Weights of a small mixture-of-experts language model, trained from scratch on English Wikipedia.
Training: a variant of Muon for the experts, 701M tokens, 10703 steps.
Below are experts of layer 4 (counted from 0) of a mixture-of-experts language model. Rows are named router (the router's row for the expert) and show model dimensions 0-191. Each number is 200 + 20 x the weight over its row's rms, rounded and kept within 0 to 999.
After each expert's rows: "mostly gets" lists some tokens that are sent to it at least half of the time. This comes from a sample of Wikipedia text that the model never trained on.

# expert 53
router,219,185,184,197,234,153,221,199,194,229,187,206,183,213,183,203,171,199,216,181,176,202,166,212,184,188,204,194,218,211,153,170,229,188,183,199,169,198,260,212,193,211,192,222,200,216,193,195,200,216,180,157,202,211,233,217,194,199,180,237,204,230,204,209,218,174,209,183,219,192,209,181,168,180,156,205,186,214,198,192,216,175,228,220,172,188,214,213,218,190,219,204,207,189,205,227,208,217,196,209,184,237,201,183,207,204,189,220,197,210,240,206,256,195,202,204,217,201,210,189,204,201,214,208,209,176,226,187,192,216,225,200,188,205,200,186,212,205,182,196,185,206,198,214,214,185,196,213,201,202,187,152,179,194,201,201,170,184,240,168,203,198,256,236,182,167,182,220,161,183,176,200,163,183,248,219,199,211,185,186,234,199,210,185,163,213,201,235,193,192,203,193
mostly gets: " was", " were", " are", " =", " had", " has"

# expert 11
router,201,222,203,231,245,199,194,200,212,214,167,201,199,207,188,195,168,213,218,206,179,217,166,200,196,187,180,200,186,219,205,177,207,202,200,186,218,183,206,206,194,223,201,148,204,223,217,214,215,211,135,171,218,201,205,201,191,200,173,205,167,209,194,218,208,197,222,178,212,156,234,169,199,199,216,211,201,206,188,214,225,190,207,215,170,148,198,180,218,215,227,214,179,211,170,241,194,218,195,214,190,185,173,172,185,173,208,217,190,182,188,223,204,187,196,190,231,188,184,191,203,188,210,192,204,192,195,172,146,261,218,207,170,216,193,196,192,184,211,192,193,213,188,214,197,192,205,219,166,219,182,225,204,198,203,226,184,190,234,176,203,276,191,221,188,197,206,211,194,196,215,231,227,213,203,228,173,202,187,185,241,174,219,222,194,222,193,194,211,190,192,205
mostly gets: " single", " order", " help", "tain", " Open", " production"

# expert 72
router,227,165,213,185,218,181,225,165,224,210,196,214,203,204,201,224,219,222,185,178,158,219,175,186,165,175,193,200,226,181,197,194,235,192,181,177,193,213,192,182,220,206,193,206,231,196,185,189,226,231,178,188,241,182,222,221,231,228,198,188,196,191,203,210,218,168,219,200,190,160,214,175,201,203,206,215,225,242,165,209,214,207,212,218,175,180,193,210,200,233,210,198,186,203,182,207,216,225,201,215,197,240,178,170,149,206,186,212,186,199,183,202,202,238,235,223,200,193,183,250,196,180,218,181,187,218,188,186,159,206,195,191,191,213,225,195,178,184,166,182,206,223,200,205,198,181,201,202,220,162,173,205,222,178,185,183,192,188,234,175,214,220,213,193,177,212,208,184,186,183,202,190,188,182,211,197,203,230,203,194,235,181,229,198,172,216,190,230,194,198,241,239
mostly gets: " young", "fore", " old", " Jean", " Wood", " treat"

# expert 106
router,199,188,197,177,227,205,200,174,219,201,191,218,184,227,193,193,163,206,242,234,169,211,223,202,179,192,203,198,183,174,207,178,222,184,221,202,179,173,218,210,210,220,201,162,221,212,213,205,214,223,196,166,234,170,211,208,174,194,168,220,220,237,209,214,209,185,209,165,197,188,202,173,181,166,185,210,205,197,176,209,209,195,202,204,189,190,214,205,232,219,206,194,229,212,157,213,226,206,201,184,211,269,190,190,216,180,212,237,212,181,231,228,204,207,181,217,219,195,191,183,178,163,216,161,201,198,209,213,157,201,212,192,210,218,220,201,203,199,177,183,196,209,189,223,195,215,188,234,203,203,180,184,158,174,185,196,172,189,236,188,195,218,205,193,219,175,188,232,181,200,238,205,211,204,230,220,167,205,179,155,231,179,217,210,185,210,198,237,217,189,220,205
mostly gets: " X", "The", "Ch", " (C", " US", "St"

# expert 74
router,225,192,190,230,230,155,232,172,217,204,190,201,197,205,185,244,180,197,216,220,207,208,203,218,215,176,207,224,208,209,146,186,196,174,211,173,203,184,214,188,223,196,184,194,207,210,193,205,167,202,226,154,200,181,201,218,180,195,193,271,196,200,224,186,205,213,231,199,209,205,200,173,205,193,196,215,188,200,178,208,201,184,226,222,170,184,161,214,192,220,216,188,268,204,182,220,244,211,206,169,206,205,197,164,193,188,162,219,204,174,217,229,217,211,191,182,212,187,192,219,194,193,229,195,215,204,218,189,196,225,199,164,186,201,202,209,209,201,173,178,179,227,189,202,210,207,194,217,225,178,211,177,197,192,211,185,172,203,224,148,191,228,188,231,200,188,214,238,192,200,200,211,196,188,204,211,231,205,198,171,189,190,211,161,185,200,184,214,209,152,192,199
mostly gets: "°W", "',", " Company", ", as", " Festival", " should"

# expert 92
router,244,186,199,203,236,197,237,205,221,203,203,208,199,213,165,217,184,196,216,188,210,188,165,211,177,216,206,209,194,224,168,192,232,197,183,176,200,199,193,200,175,220,194,213,237,242,219,195,234,208,197,183,216,187,194,225,198,203,168,219,183,233,202,219,220,167,198,194,225,202,251,161,218,166,198,209,176,228,208,206,238,195,200,204,198,170,205,217,252,190,198,173,200,222,203,199,218,205,218,198,186,192,204,188,219,170,198,188,143,178,188,223,219,251,198,224,206,214,207,239,193,199,218,174,188,174,202,181,173,208,195,176,195,202,213,238,210,199,206,199,198,188,210,221,203,164,194,199,197,193,188,175,192,157,200,225,198,185,171,190,184,206,174,215,177,217,184,250,208,184,186,200,167,211,209,228,190,199,191,190,189,198,202,210,153,193,207,199,173,173,216,208
mostly gets: " After", "After", " good", " Peter", " When", " hand"

# expert 122
router,204,195,212,173,240,210,203,167,207,212,165,230,187,204,206,190,157,225,219,228,197,194,209,197,170,207,199,236,178,192,183,188,215,179,191,187,190,171,221,213,204,206,185,195,189,210,205,213,215,223,195,178,207,189,210,219,160,250,193,196,246,250,202,209,215,190,199,194,210,181,208,182,199,192,184,202,217,191,191,218,249,186,201,198,175,189,219,210,204,239,233,219,222,205,153,236,212,203,178,177,180,220,190,202,216,208,223,220,200,190,215,251,230,203,209,211,218,198,165,185,157,161,221,175,206,236,204,200,202,210,190,190,185,221,202,185,198,201,174,192,154,198,176,213,205,206,175,254,181,194,177,203,171,186,206,186,190,198,205,187,188,216,184,207,197,164,183,210,194,194,221,201,181,207,203,221,200,200,210,179,204,192,228,228,179,192,175,234,234,167,204,197
mostly gets: " (A", "In", "Ch", "Th", "An", "-A"

# expert 13
router,192,202,204,219,185,186,206,171,225,191,192,197,203,196,174,213,184,218,209,219,168,204,192,208,208,165,213,207,202,197,199,194,204,198,192,179,188,206,198,204,195,257,179,202,228,190,198,233,178,224,187,203,214,204,217,233,182,197,127,210,175,217,202,214,202,202,212,207,222,198,218,205,196,209,211,237,213,161,216,232,193,184,217,210,193,186,190,206,207,198,200,230,208,212,191,206,207,222,169,223,208,197,155,188,169,199,209,210,162,183,213,221,207,243,231,195,214,168,169,221,197,194,215,212,229,180,209,180,159,245,232,183,192,229,190,196,205,171,183,194,203,202,190,212,170,178,201,204,193,216,203,219,208,185,174,242,195,191,207,189,151,229,197,210,182,159,171,194,176,200,216,205,186,233,198,201,167,216,165,143,222,198,200,238,176,198,183,194,208,182,208,212
mostly gets: " film", " team", " series", " school", " family", " Cup"

# expert 21
router,229,192,197,208,230,177,196,178,209,203,168,209,194,209,191,228,193,228,214,184,193,202,166,222,170,199,217,246,194,209,151,169,205,189,189,202,176,175,232,212,181,201,210,213,214,212,206,194,201,209,210,180,208,190,207,197,171,213,197,227,198,219,198,208,220,170,224,193,216,190,204,185,193,189,193,220,176,223,187,228,234,182,218,208,183,189,195,221,198,200,210,173,215,239,175,228,247,243,169,184,206,212,191,203,187,192,175,196,195,185,211,215,232,215,214,173,195,196,198,187,175,159,234,183,215,198,190,196,190,177,198,204,193,226,227,182,211,210,169,185,160,214,165,213,223,220,185,223,210,163,186,153,211,223,201,172,169,192,222,194,198,206,169,202,211,161,195,260,165,194,206,207,188,199,221,205,218,208,195,201,183,177,208,205,170,219,200,229,230,161,215,190
mostly gets: " of the", "″N ", " in ", " in", " Royal", " at the"

# expert 46
router,217,185,202,186,195,177,233,203,207,221,176,209,185,232,176,221,196,220,202,241,183,187,170,206,204,193,231,196,200,178,170,168,205,182,210,194,183,166,220,198,203,187,204,221,208,203,215,218,200,212,206,197,200,176,207,209,186,225,182,247,225,207,199,183,218,187,237,187,229,201,214,179,200,202,162,216,178,212,181,205,221,186,234,233,185,201,176,240,194,215,210,175,266,228,164,207,226,220,162,145,207,226,183,183,196,183,157,206,208,165,259,205,228,205,197,181,199,190,180,222,192,204,216,181,229,192,236,207,199,200,195,186,197,221,214,219,229,212,164,188,189,219,189,204,211,181,193,229,233,172,199,167,192,201,184,173,200,191,212,193,184,198,214,200,184,174,205,215,172,195,206,216,166,215,206,228,205,207,200,181,196,182,204,215,189,200,184,210,211,171,214,198
mostly gets: ",", " and", ", ", ", and", ", the", " and the"

# expert 100
router,223,197,199,198,234,166,206,194,203,210,207,231,190,215,189,221,190,235,198,200,169,204,182,218,192,173,220,231,179,200,147,156,219,181,196,195,182,181,236,209,203,220,202,208,209,205,210,214,200,205,201,179,221,189,224,195,180,215,192,261,194,211,207,191,220,183,218,190,264,192,212,178,190,192,186,217,197,209,183,234,235,186,223,196,178,192,213,209,192,207,222,185,214,204,177,235,222,237,166,186,206,223,192,192,190,187,164,205,198,167,222,200,216,199,200,184,226,208,192,186,175,192,226,174,218,188,205,200,188,216,191,196,202,221,219,189,220,208,188,179,186,228,179,221,204,192,192,226,193,157,193,156,177,200,214,175,150,185,225,180,198,208,200,201,186,179,198,262,198,179,199,205,206,194,232,213,185,225,193,159,198,172,212,197,178,217,212,207,211,158,209,194
mostly gets: " in ", " in the", " from the", " by the", " In the", " from "

# expert 40
router,209,182,204,203,188,167,214,172,198,200,198,217,194,223,188,221,182,241,201,228,182,174,176,208,172,186,225,241,194,223,133,173,233,190,169,196,190,183,244,182,203,206,190,199,199,200,187,207,165,210,212,208,196,202,216,220,179,198,177,247,217,222,222,210,223,191,223,197,218,196,222,195,184,191,159,213,198,210,209,220,243,194,208,191,170,191,218,214,204,211,217,202,264,232,192,231,205,226,185,161,172,231,188,187,196,178,200,198,231,176,212,208,223,217,214,211,229,223,181,201,179,194,215,188,194,222,217,182,196,198,189,193,199,216,239,195,195,196,168,182,170,209,170,193,217,187,179,217,206,173,169,205,198,196,223,185,175,186,190,196,194,211,189,215,186,182,200,242,188,198,206,203,160,187,208,207,192,211,199,160,201,191,207,223,163,224,205,216,225,179,217,189
mostly gets: " I", " of the", " of P", "'s ", " of T", " its"

# expert 6
router,231,208,241,180,184,205,209,185,208,228,183,215,172,213,177,209,165,196,197,217,182,160,168,218,189,192,200,213,193,196,224,194,215,202,202,174,211,182,242,215,197,220,202,176,190,228,190,187,229,205,181,192,197,199,226,178,171,225,200,188,184,202,184,225,224,194,210,165,206,193,204,173,196,184,184,199,189,206,226,221,193,191,222,230,172,189,190,210,197,198,240,193,234,213,174,253,196,209,207,205,185,169,193,190,194,165,207,203,177,200,195,201,208,199,201,177,196,196,194,205,191,212,219,205,236,215,210,191,192,195,192,195,154,227,189,212,211,164,203,171,212,221,173,208,171,208,168,232,205,209,183,204,174,233,165,217,154,189,210,193,197,268,229,225,209,204,195,166,173,205,216,216,240,196,221,200,178,231,184,187,218,212,219,173,200,208,154,233,214,212,193,197
mostly gets: "sequ", "rang", "ounc", "raz", "ette", "che"

# expert 1
router,217,195,215,222,244,218,229,197,227,205,202,182,192,208,172,195,201,187,232,215,192,172,226,212,204,199,218,199,168,236,190,177,229,162,219,200,180,212,189,202,196,236,177,177,208,223,208,228,208,223,180,180,231,176,196,183,193,191,188,217,173,205,221,244,213,174,185,209,215,191,223,184,213,171,174,198,192,225,212,205,204,195,216,191,180,141,208,195,244,190,208,200,202,211,172,183,214,197,184,201,197,204,209,168,209,186,187,198,201,169,168,221,229,231,200,221,218,213,184,226,197,203,183,165,205,196,204,211,176,217,234,201,195,215,204,213,215,186,199,204,182,199,210,226,216,173,188,222,192,194,180,189,169,160,226,209,180,165,179,178,182,206,197,238,165,232,196,227,205,198,208,234,177,209,203,220,190,216,191,206,189,168,238,248,158,230,201,204,182,198,201,178
mostly gets: " power", "ishop", " fund", "pite", " camp", " stud"

# expert 2
router,220,193,188,203,240,191,213,197,196,208,202,228,202,191,207,224,174,232,192,183,190,199,141,212,184,213,195,216,177,223,179,185,205,193,159,178,203,150,204,218,188,218,212,163,214,225,195,220,206,244,172,184,244,196,214,207,236,222,188,206,194,199,194,211,222,187,194,224,203,145,217,170,208,187,177,202,182,218,215,201,220,194,200,212,204,183,207,225,219,194,214,183,187,202,185,220,193,203,200,227,189,199,183,177,185,176,182,198,179,166,214,248,208,200,208,235,199,201,208,245,208,183,220,197,188,213,207,159,185,214,226,166,197,205,219,214,197,201,175,191,175,200,176,209,189,195,174,200,202,197,198,214,200,160,179,195,219,207,187,191,205,203,172,232,183,236,208,209,208,163,199,230,178,217,229,219,180,243,206,130,197,187,201,194,186,214,185,193,184,195,208,216
mostly gets: " October ", " four", " November ", " As", " five", "pec"

# expert 95
router,232,160,208,227,232,213,235,203,212,219,202,223,183,192,179,232,155,181,187,226,210,221,186,229,174,203,212,169,195,190,184,200,222,202,210,176,198,199,214,205,206,210,206,217,204,242,198,230,231,214,204,203,229,194,196,180,219,211,147,217,156,208,207,187,212,190,207,200,211,211,210,170,215,163,173,192,178,199,213,200,206,193,203,179,206,192,192,216,268,203,200,189,199,216,200,210,209,209,175,198,170,197,202,191,172,185,194,184,140,188,210,210,213,224,224,189,187,193,190,206,177,200,235,173,213,171,206,211,201,219,227,150,201,193,205,238,214,210,222,191,196,180,202,225,183,185,200,199,190,193,194,177,171,161,176,204,180,181,193,189,177,210,192,213,193,226,199,236,211,187,214,228,217,212,224,208,197,235,211,164,231,219,222,192,156,200,192,216,190,197,199,234
mostly gets: " Cor", " Che", " Atl", " Aust", " Ir", "Pro"

# expert 73
router,217,211,228,174,187,216,223,186,203,203,191,229,201,215,195,213,189,213,198,185,184,192,154,212,192,184,205,210,201,200,184,168,213,177,182,191,193,190,222,213,199,208,172,189,194,261,198,206,186,237,174,193,181,206,197,204,172,234,212,204,213,173,200,184,198,168,239,205,200,165,222,208,170,192,175,231,167,193,216,211,200,189,216,227,200,196,192,187,187,231,193,220,167,232,216,233,211,212,216,206,183,211,180,218,204,188,181,219,179,206,186,254,209,238,216,221,213,215,191,197,192,192,221,181,176,188,216,150,197,244,211,183,166,197,221,209,198,183,163,178,134,233,192,185,190,180,179,216,217,216,190,184,202,228,217,205,192,207,203,182,194,209,198,194,181,199,147,210,172,186,228,204,177,202,196,197,173,232,191,192,187,200,234,217,202,210,212,210,236,201,198,226
mostly gets: " Se", " Sing", " South", " off", " se", " Que"

# expert 78
router,209,161,242,205,202,167,210,209,230,224,218,240,177,245,185,202,166,205,211,234,180,197,201,203,177,194,212,186,166,186,226,201,209,200,200,181,191,192,201,193,225,209,208,206,190,203,188,201,194,208,191,185,216,190,214,225,224,246,222,185,217,192,210,244,227,198,218,197,203,187,201,207,186,188,184,219,215,216,243,200,206,178,198,212,199,194,183,214,173,236,190,175,224,200,199,214,200,204,171,178,169,188,170,189,170,180,202,223,166,182,182,204,201,212,215,236,218,190,157,196,187,193,176,193,210,198,256,183,190,195,171,184,155,194,209,198,202,193,187,193,176,207,186,190,185,190,187,253,201,192,180,178,160,207,185,237,181,203,221,188,202,250,224,218,181,228,211,178,193,177,211,234,213,228,230,203,187,219,217,191,204,197,243,173,182,204,189,194,221,209,202,200
mostly gets: " New", " American", " Town", "mier", " own", " New York"

# expert 82
router,221,189,251,215,203,195,232,194,211,213,180,223,185,198,188,224,144,207,199,191,143,210,181,235,184,215,198,192,215,182,197,178,212,193,220,185,208,214,215,187,227,231,190,189,213,204,185,220,255,190,199,207,204,179,192,206,235,209,185,204,199,195,206,200,223,224,210,170,198,194,229,190,207,169,160,204,191,221,222,215,220,197,215,194,188,202,195,203,224,190,223,202,224,234,199,222,206,214,224,219,184,206,192,198,193,185,199,195,145,198,194,206,197,250,214,203,211,194,191,200,183,203,235,198,191,203,190,177,215,219,171,185,177,202,204,216,181,191,204,165,216,203,192,219,170,173,210,202,229,192,173,189,194,170,181,216,141,183,243,192,220,229,227,232,196,186,179,192,177,209,191,215,190,169,216,199,171,212,168,171,231,207,217,220,156,174,193,222,183,211,193,209
mostly gets: "020", "- The", "craft", " am", ": The", " Carolina"

# expert 114
router,215,209,243,199,235,171,206,180,209,202,198,242,194,221,198,190,187,242,196,176,138,221,169,226,179,195,199,188,177,198,187,180,205,176,190,191,196,205,220,188,236,226,189,197,191,222,190,192,178,212,203,214,234,176,208,206,199,222,226,186,164,185,202,194,214,197,230,221,197,189,204,188,201,189,164,212,209,211,223,211,214,196,212,222,188,167,198,212,180,206,184,172,210,205,203,263,193,222,216,195,198,195,157,187,197,179,217,214,180,200,172,207,198,218,221,232,209,224,188,210,186,189,215,191,198,209,203,168,180,206,227,192,173,209,194,176,195,175,185,188,172,204,170,200,177,158,204,211,205,205,166,197,187,205,184,225,175,199,214,201,215,250,249,203,195,223,202,182,164,178,214,210,181,209,225,207,187,240,183,159,196,202,211,204,195,205,162,222,223,216,224,231
mostly gets: " South", "chie", "ster", "fess", " because", "ief"

# expert 61
router,226,175,226,207,202,216,211,170,213,205,208,197,203,216,181,216,199,210,194,184,178,224,188,214,192,205,205,200,187,187,208,205,225,172,225,196,182,214,202,215,194,240,168,174,206,224,202,216,177,208,208,201,240,158,204,192,206,198,213,200,191,206,217,216,228,208,221,186,215,193,167,177,193,162,158,193,175,222,208,184,199,201,199,192,208,163,163,212,190,193,223,184,217,220,168,210,219,207,208,208,199,211,171,154,181,147,193,227,164,199,185,183,223,224,240,245,198,215,187,196,197,188,221,185,194,193,215,187,181,201,216,206,189,200,197,205,222,193,172,161,190,205,198,201,157,217,210,200,234,172,180,207,172,217,168,219,186,186,224,196,208,234,215,217,206,208,228,193,182,177,201,222,232,205,238,199,198,246,154,186,223,200,210,198,159,210,177,242,181,220,204,217
mostly gets: " Park", "ton", " George", "ney", "burg", " Hall"

# expert 75
router,228,189,203,216,193,178,214,182,209,201,185,229,185,209,193,239,194,206,206,218,181,204,189,203,198,179,229,240,196,184,157,154,209,177,192,201,192,176,228,216,201,202,180,194,205,207,214,215,199,214,188,190,211,194,231,191,158,215,192,265,185,223,203,197,229,179,216,173,231,187,223,182,204,184,175,220,189,191,195,211,212,187,215,208,175,186,209,216,212,204,226,178,245,209,182,211,205,247,158,175,186,234,191,185,191,166,179,200,185,166,234,195,221,208,206,186,197,198,181,196,170,199,230,173,211,212,216,182,186,193,186,187,197,240,228,209,218,201,186,183,178,217,168,223,199,174,202,222,201,164,188,151,193,191,218,187,171,186,212,194,187,205,231,206,175,178,199,237,185,191,215,201,215,201,216,223,220,208,203,163,202,182,228,195,183,218,198,234,210,158,196,201
mostly gets: "56", "44", "46", "55", "54", "58"

# expert 69
router,226,208,196,192,208,162,207,164,207,193,185,228,182,214,186,216,185,221,191,211,202,195,198,206,180,171,222,213,195,197,168,163,209,191,174,190,183,190,247,218,213,213,171,195,220,205,209,211,183,223,205,159,211,187,225,223,152,180,186,227,180,215,217,208,218,196,219,186,235,181,223,186,173,193,182,216,186,190,192,219,209,176,205,206,177,201,216,207,220,230,223,188,255,224,167,235,215,237,189,181,189,246,198,187,199,188,180,224,210,154,226,217,223,201,214,198,209,203,193,201,178,204,210,191,210,178,231,175,198,237,231,186,193,212,198,216,202,194,207,167,193,217,166,214,201,182,202,217,179,209,192,146,185,186,201,192,155,188,206,184,194,217,234,197,204,198,183,258,189,158,209,198,201,185,205,210,186,199,202,175,211,194,214,199,176,192,205,214,241,184,201,196
mostly gets: " ex", " per", " ent", " inst", " Ind", " sub"

# expert 8
router,222,189,212,184,196,194,216,173,220,218,207,209,183,228,203,201,223,213,202,184,185,203,200,210,197,207,213,224,175,238,196,187,205,198,178,207,191,196,213,210,178,211,186,173,197,218,206,191,163,222,167,190,212,172,220,199,224,238,212,205,222,234,224,226,216,195,201,192,201,172,198,202,184,181,155,208,200,190,214,195,206,178,217,213,207,159,232,221,161,203,212,207,206,215,178,213,197,189,193,172,164,197,191,164,186,171,204,206,213,191,175,236,225,220,192,225,206,227,154,220,174,179,192,173,225,204,207,184,185,202,233,202,187,208,215,188,199,151,144,196,179,202,185,226,207,216,164,233,179,175,171,213,183,226,201,227,204,191,185,186,211,216,207,215,175,213,197,195,192,175,192,252,174,212,228,228,204,246,216,203,179,173,229,181,188,210,161,204,208,198,210,184
mostly gets: "hib", "lic", "ached", "ended", " ref", "istant"

# expert 33
router,214,178,233,178,158,189,198,192,213,223,194,217,168,212,180,216,212,204,185,191,180,216,213,209,182,189,206,222,173,201,218,174,209,187,208,192,178,213,218,209,174,201,183,212,223,193,189,206,207,183,192,193,189,185,224,221,216,253,194,177,200,217,196,229,211,188,208,187,202,197,220,203,155,203,202,238,201,203,224,228,206,164,225,226,172,201,183,198,184,204,194,208,185,203,174,213,192,218,217,200,154,182,183,194,203,207,204,239,188,193,210,203,221,222,215,207,216,178,176,216,196,198,203,198,205,204,224,183,178,200,183,200,173,253,219,203,192,174,167,177,176,239,202,186,127,220,170,228,214,200,194,186,195,218,203,212,193,202,230,180,173,227,219,184,197,164,167,187,189,207,223,209,220,195,206,199,190,194,211,235,221,205,251,185,188,204,162,207,254,183,233,199
mostly gets: " support", " group", " add", " part", " Ed", " head"

# expert 109
router,233,199,200,192,193,175,210,186,190,217,186,208,178,217,175,211,191,205,224,228,192,202,193,204,162,167,211,224,198,217,190,166,193,194,169,190,171,186,234,223,218,220,176,211,212,217,215,188,212,209,198,172,243,176,246,212,206,195,182,265,199,204,199,205,220,195,199,184,228,178,224,187,159,181,176,215,184,180,190,198,227,183,212,197,199,187,206,191,218,199,210,220,260,189,182,206,197,217,207,194,195,236,197,170,204,195,182,255,199,171,213,203,220,204,209,221,219,198,190,206,167,202,206,185,199,197,237,202,186,234,245,197,195,200,210,203,241,187,191,185,208,197,169,207,193,171,179,217,211,185,197,157,187,180,206,208,178,185,225,181,189,222,265,212,189,186,205,227,177,183,199,205,211,178,224,214,199,192,198,206,226,185,210,195,162,224,202,227,198,208,202,226
mostly gets: " st", " St", " res", " sp", " oper", " exp"

# expert 85
router,224,192,230,196,231,177,183,201,230,215,223,221,206,208,188,204,201,190,171,226,182,181,211,232,183,203,207,184,157,213,223,175,214,191,193,183,204,211,193,210,227,199,182,150,229,213,201,191,213,214,196,164,228,183,240,171,192,210,210,217,247,194,234,255,206,195,210,206,195,180,213,193,185,184,209,218,214,207,225,224,221,190,199,193,176,181,214,207,225,234,199,202,190,247,188,221,200,223,206,227,166,201,178,186,194,221,196,222,195,182,171,208,210,199,197,175,209,172,182,216,194,180,205,188,214,179,219,201,178,205,188,170,181,225,193,188,215,184,203,172,191,206,187,215,177,161,225,220,200,192,145,169,183,170,218,211,199,202,237,171,182,193,217,200,181,211,196,195,180,195,248,210,200,223,213,216,145,232,192,207,203,170,206,190,181,179,191,205,182,206,214,210
mostly gets: " trans", " Trans", " version", "astern", "outhern", " body"

# expert 94
router,227,185,230,172,192,206,217,192,217,209,200,222,201,203,193,211,196,187,182,208,183,192,172,214,205,172,216,228,203,173,165,198,179,209,208,204,202,201,208,219,210,218,187,185,208,224,219,209,179,225,167,170,198,189,195,241,214,234,171,239,213,205,213,215,207,203,221,175,228,173,203,167,192,188,194,200,137,227,190,213,194,212,204,209,178,173,186,216,208,192,200,221,257,215,194,272,225,238,206,165,171,204,171,165,194,180,177,198,194,205,187,193,218,207,199,177,218,212,204,219,181,172,252,196,211,187,198,202,193,221,209,171,220,200,211,174,206,206,195,181,201,197,199,203,172,186,204,215,177,190,182,152,188,217,214,197,169,161,226,177,201,227,223,198,191,204,221,194,166,179,220,204,210,224,199,238,206,227,192,176,197,211,198,175,186,205,193,215,220,191,205,204
mostly gets: " re", "ive", " one", "ance", " Re", " pre"

# expert 103
router,221,189,237,202,218,184,246,183,197,214,201,204,213,187,192,204,190,223,211,230,193,180,191,230,181,183,216,214,209,193,169,209,246,185,210,199,210,220,182,205,162,203,180,210,211,211,203,234,196,211,200,176,215,171,217,206,186,177,173,221,168,222,209,219,234,189,199,170,223,204,200,195,202,164,171,190,193,211,183,232,232,214,204,189,183,178,185,213,236,188,226,192,275,205,185,200,219,210,186,195,218,249,199,183,203,175,203,197,162,182,225,225,199,222,211,191,203,197,197,198,197,196,231,184,189,186,211,205,185,204,192,169,202,202,198,236,187,203,190,194,214,186,212,226,187,195,207,211,201,189,179,180,177,166,192,195,162,192,195,189,207,181,187,216,178,216,206,216,199,195,212,197,164,188,218,210,200,207,177,142,252,190,227,250,150,208,194,226,181,194,189,205
mostly gets: " ph", " bas", " could", "er and", " Scot", "ed at"

# expert 15
router,188,194,193,202,229,159,198,184,213,212,194,175,182,223,170,238,219,197,197,185,196,186,165,187,204,206,207,188,203,208,180,225,197,193,180,182,188,194,211,213,205,229,222,198,221,237,225,191,195,248,201,206,236,157,212,208,216,210,207,191,141,250,212,186,205,214,227,204,223,156,197,174,162,189,208,190,185,194,208,213,204,189,200,223,167,163,204,202,202,243,175,200,185,196,207,217,208,215,195,208,214,263,166,175,190,162,199,209,197,179,191,187,219,223,241,194,190,176,188,214,199,188,216,178,244,220,220,188,171,191,250,205,189,208,208,200,208,193,182,207,191,216,207,221,197,214,170,214,198,164,179,212,179,185,186,202,210,192,178,191,215,220,215,204,201,191,214,232,187,193,185,213,227,228,191,207,164,232,163,197,203,192,196,227,187,201,186,194,210,193,223,193
mostly gets: " days", " dam", "ops", "ethod", " fin", "alth"

# expert 97
router,224,185,192,202,203,179,213,195,211,199,187,240,195,202,194,224,194,202,204,194,188,196,197,209,180,191,218,241,199,204,166,174,238,174,204,190,194,160,243,229,217,214,191,206,210,211,225,224,175,215,195,192,229,191,238,226,160,197,185,236,197,221,213,191,219,172,219,195,221,188,228,190,185,179,180,213,195,178,199,217,211,181,215,210,198,193,200,213,209,214,214,199,219,195,178,210,260,224,184,175,170,226,191,198,188,184,199,199,188,156,234,201,206,200,201,195,228,208,197,192,179,155,220,172,216,202,221,201,196,245,208,195,197,210,218,200,204,210,183,188,171,214,185,220,211,184,174,232,183,186,191,139,168,184,207,189,164,185,213,187,184,190,225,213,187,189,207,267,189,180,209,204,183,202,208,216,151,195,197,162,211,165,211,195,187,204,206,212,207,170,205,213
mostly gets: "| P", " \"S", "| B", "| R", " Ph", "- H"

# expert 83
router,205,173,230,194,215,193,215,192,202,253,203,221,193,211,195,192,226,194,178,198,153,227,208,204,196,168,204,203,190,213,214,180,200,201,170,178,193,193,180,183,226,243,160,168,234,197,216,195,190,218,171,173,232,184,218,209,243,202,195,200,218,202,225,239,212,198,194,208,218,177,209,200,196,189,193,205,222,190,196,204,208,179,213,198,190,171,211,215,189,215,205,218,228,194,199,217,222,201,199,193,174,265,158,182,194,199,165,212,191,185,203,233,207,211,181,227,219,180,182,232,189,181,186,190,201,170,212,201,148,199,225,168,201,205,219,178,209,190,195,185,190,216,205,211,156,222,200,220,229,186,176,214,200,178,200,238,205,187,195,185,205,196,206,203,190,193,193,201,187,174,201,242,167,197,188,222,192,242,173,194,206,164,213,181,174,218,182,213,196,206,250,220
mostly gets: " used", " name", " work", " found", " following", " played"

# expert 9
router,193,168,201,211,186,183,204,188,229,217,195,199,189,190,184,201,215,228,200,178,182,212,184,229,183,153,199,165,208,198,182,193,217,199,182,168,177,188,182,206,206,203,179,212,236,210,219,174,206,228,184,170,221,204,219,229,233,194,191,209,240,213,211,202,207,188,214,188,227,175,199,168,200,210,206,232,205,216,176,221,209,193,213,243,188,153,213,207,182,194,200,203,175,194,166,221,208,193,190,209,194,258,186,167,179,204,142,221,209,195,196,220,236,239,228,235,204,178,208,245,201,165,204,172,200,215,200,189,182,192,197,151,226,223,219,193,204,197,186,204,201,228,207,206,192,202,181,211,197,175,164,222,222,160,207,217,202,168,200,183,198,185,207,192,172,206,197,192,196,177,224,218,163,208,212,211,212,211,167,205,205,190,222,215,177,194,185,200,211,198,221,235
mostly gets: "ampion", "ampions", " before", "asons", " side", "ike"